Experts of a small language model.
Size: 12 layers, width 448.
Experts: a softmax router, a shared expert of 256 neurons.
Training: a variant of SOAP for the experts, 436M tokens, 6647 steps.
Below are experts of layer 7 (counted from 0) of a mixture-of-experts language model. Rows are named router (the router's row for the expert) and show model dimensions 192-255. Each number is 128 + 24 x the weight over its row's rms, rounded and kept within 0 to 255.
After each expert's rows: "raises" lists some tokens whose logits its average output raises strongly, later layers aside. This comes from a sample of Wikipedia text that the model never trained on.

# expert 3
router [105 139 133 149 112  96 118 144 128 178 103  99 132 122 151 107 110 145  83 114 120 138 126 122 128 145 112 147 117 139 161  58 111 127 122 135 144 116 101 107 150 116 123 145 102 102 126 136 149  99 175 101  99  83 110 110 103 111 113 115 121 152 135 105]
raises: "amb", "ut", "ain"

# expert 20
router [117 151  85 123 168  89 119 153 157 152 163 109  98  85 135 138 163 121 154  98 129 123 163  84 114 151 162 153 116  68 126 108 106 155 123  87  94 154 122  84 179 125 111 125 109  73 147 112 187  88 146 100 120  84 151 147 150 132 121 142  99  85 141 164]
raises: " for", " of", " to", ";"

# expert 31
router [147 123 147 141 136  87 172 123 114 131 125 114 110 131 144 134 149 108  99 123 116 151  92 123 108 162  90 137 144 100 163 106 113 123 149 109  63  82  87 116 162 154 130 154 119 127 165 126 162  69 140 107 100  87 116 122 140 169  95 162 103 117 148 119]
raises: " from", " in", " and", " by", " of", " for"

# expert 13
router [152 120 163 126 156 129 124 145 152 161 120 139 132 100 134 129 145 127  79 111 122 125  82 131  95 133  99 139 144 110 184  88 111 165 145 112  83 118 117 132 194  78 138 134 113 105 114 169 151 133 115  67  96 109 139 136 110 140 127 136 119  97 115 155]
raises: " m", " t", " d"

# expert 17
router [164 161 156 146 125 161 167 187 169 157 101 118 128 143 135 108 106 105 109 152 126 129 134  97 115 106  95 114 118 145 138  80 118 128 136 130 132 121 142  65 137 151 132 108  92 100 154 155 172 103 158 121 154 139 172 115 103 104 164 184 129 125 116 147]
raises: "apt", "ens", "amp", "inn"

# expert 24
router [140 127 125 153  99 139 165 176 117 106 102  94 120  85 145  75  88 136  67 136 119 146 141 120  98  97 121 148  91  82 145 116 116 127  94 110 104 107 131  92 142  81 125 126 142 133 130 150 138 110 123 106 136 139 144 112 140 103 145 155 118 102 124 153]
raises: " None", "\n", " ", " San", "\n\n"

# expert 9
router [137 145 151 185 149 105 152 128 176 136 105 156  96 103 136 103 115 135 103 113 123 142 146 104 110  79  96 183 120 111 134 104  98 115 113 107 116 111 131 124 136 103  90 153  99  82 132 171 161 136 132 113  98 131 160 136 124 130 124 152 106 130 141 125]
raises: " the", " a", " their", " an"

# expert 38
router [ 95 170 113 182 158  73 192 129 163 155 117 104 111 103 188  96  95 125 128 173 159  99  96 138 108 105 130 102 114 139 130  85 113 111 130  96 120 128 128 129 110 147  84 143 102  93 151 198 147  88 120 100 132 144 120 111 136 121 147 145 132 135 160 117]
raises: " the", " a", " most", "all", " an", "ew"

# expert 1
router [120 126  96 151 136 112 161 161 135 107 144 109 137 112 131 123 136  96 137 136  90 140 131 113  63 139 116 127  84 125 133 109  69 125 140 147 114  81 143 102 124 103 106 142 136  90 117 115 142 154 146  98 147 112 121 126 137 127 151 130 159  62 124 126]
raises: " and", " II", " or", " &", " |", " /"

# expert 26
router [ 97 142 101 128 150 109 120 177 143 156 109 133 112 112 123 126 161 133  90 147 138  74 136 140 124 148 120 123 141 108 133 129 128 127 124 133 104 122  90  93 115 122 105 154  79 119 152 161 126 102 122 102 151 106 138 189 123 131 138 146 128 148 117 112]
raises: " she", " he", " out"

# expert 7
router [147 156 117 106 155 164 124 133 112 155 120 112 126  80 122 109 143 150 137 130 131 165  88 103 123 145 119 144 122 125 134 131  96 124 127 127  70  83 143 105 128  85 141 133 117 114 137 152 113 106 146 115 141  84 118 121 118 150  97 124  69  89 122 161]
raises: " of", " and", " from", " in", " that", " to"

# expert 35
router [118 159 100 137 162 115 116 142 154 176 103 140  74 117 120 100  87 115 131 143 126 128 109 121 118 117 106 114 114 139 135 110  74 124 113 107 130  88 139 119 165 106 108 148 120 131 137 165 160 154 156 103  76 106 165 156  79 135 159 148  77 131 151  88]
raises: " may", "—", " and", ";"

# expert 10
router [133 142 132 129 164 142 150 138 181 108 109 100 121  54 124 141 146 119  95 124 127 153  61 134 108 116 135 145 139 130 117 133 147 121 127 107 113 115 178 117 146 134 109 143 133 108 104 142 146 132 196  97 130  71 126 120  87 118 165 151 119 107 140 154]
raises: " to", " for", " only", " in", " more", " at"

# expert 11
router [ 62 141 131 155 132 111 142 145 154 119  94  90  85 101 138 126 129 139 125 147  81 127 128 120 123 135 118 129 103 102 124 121 166 122 131 101 145 106 122 103 169 153 104 167 135 125 166 125 121 127 133  95 102  59 122 122 136 110 169 186 121 118 138 132]
raises: "-", "|", "In", "===", "S", "On"

# expert 29
router [112 108 132  94 113 104 127 154 134 143 143 113  75 104 118  65 110 130 109  90 125 110 116  94  80 170 147  99 122 112 166 116 106 133 134 102 105  97  94 111 143 125 108 152 114 110 146 144 133 153 124 109 115 140 150 128 137 114 130 130  98  94 120 129]
raises: "\n", " In", " After", " He", " For", " The"

# expert 8
router [118 120 155 143 134 129 178 149 136 162 114  82  76 123 175 112 105 141 142 158 103 116 126 133 101 147 106 112 119 139 159 113 134 134 131 111 161 142 124 104 128 151 121 125 155 132 166 158 137 117 142 132 129  89 123 153 132  84 108 152 105 118 142 154]
raises: "rick", "ane", "ante", "i"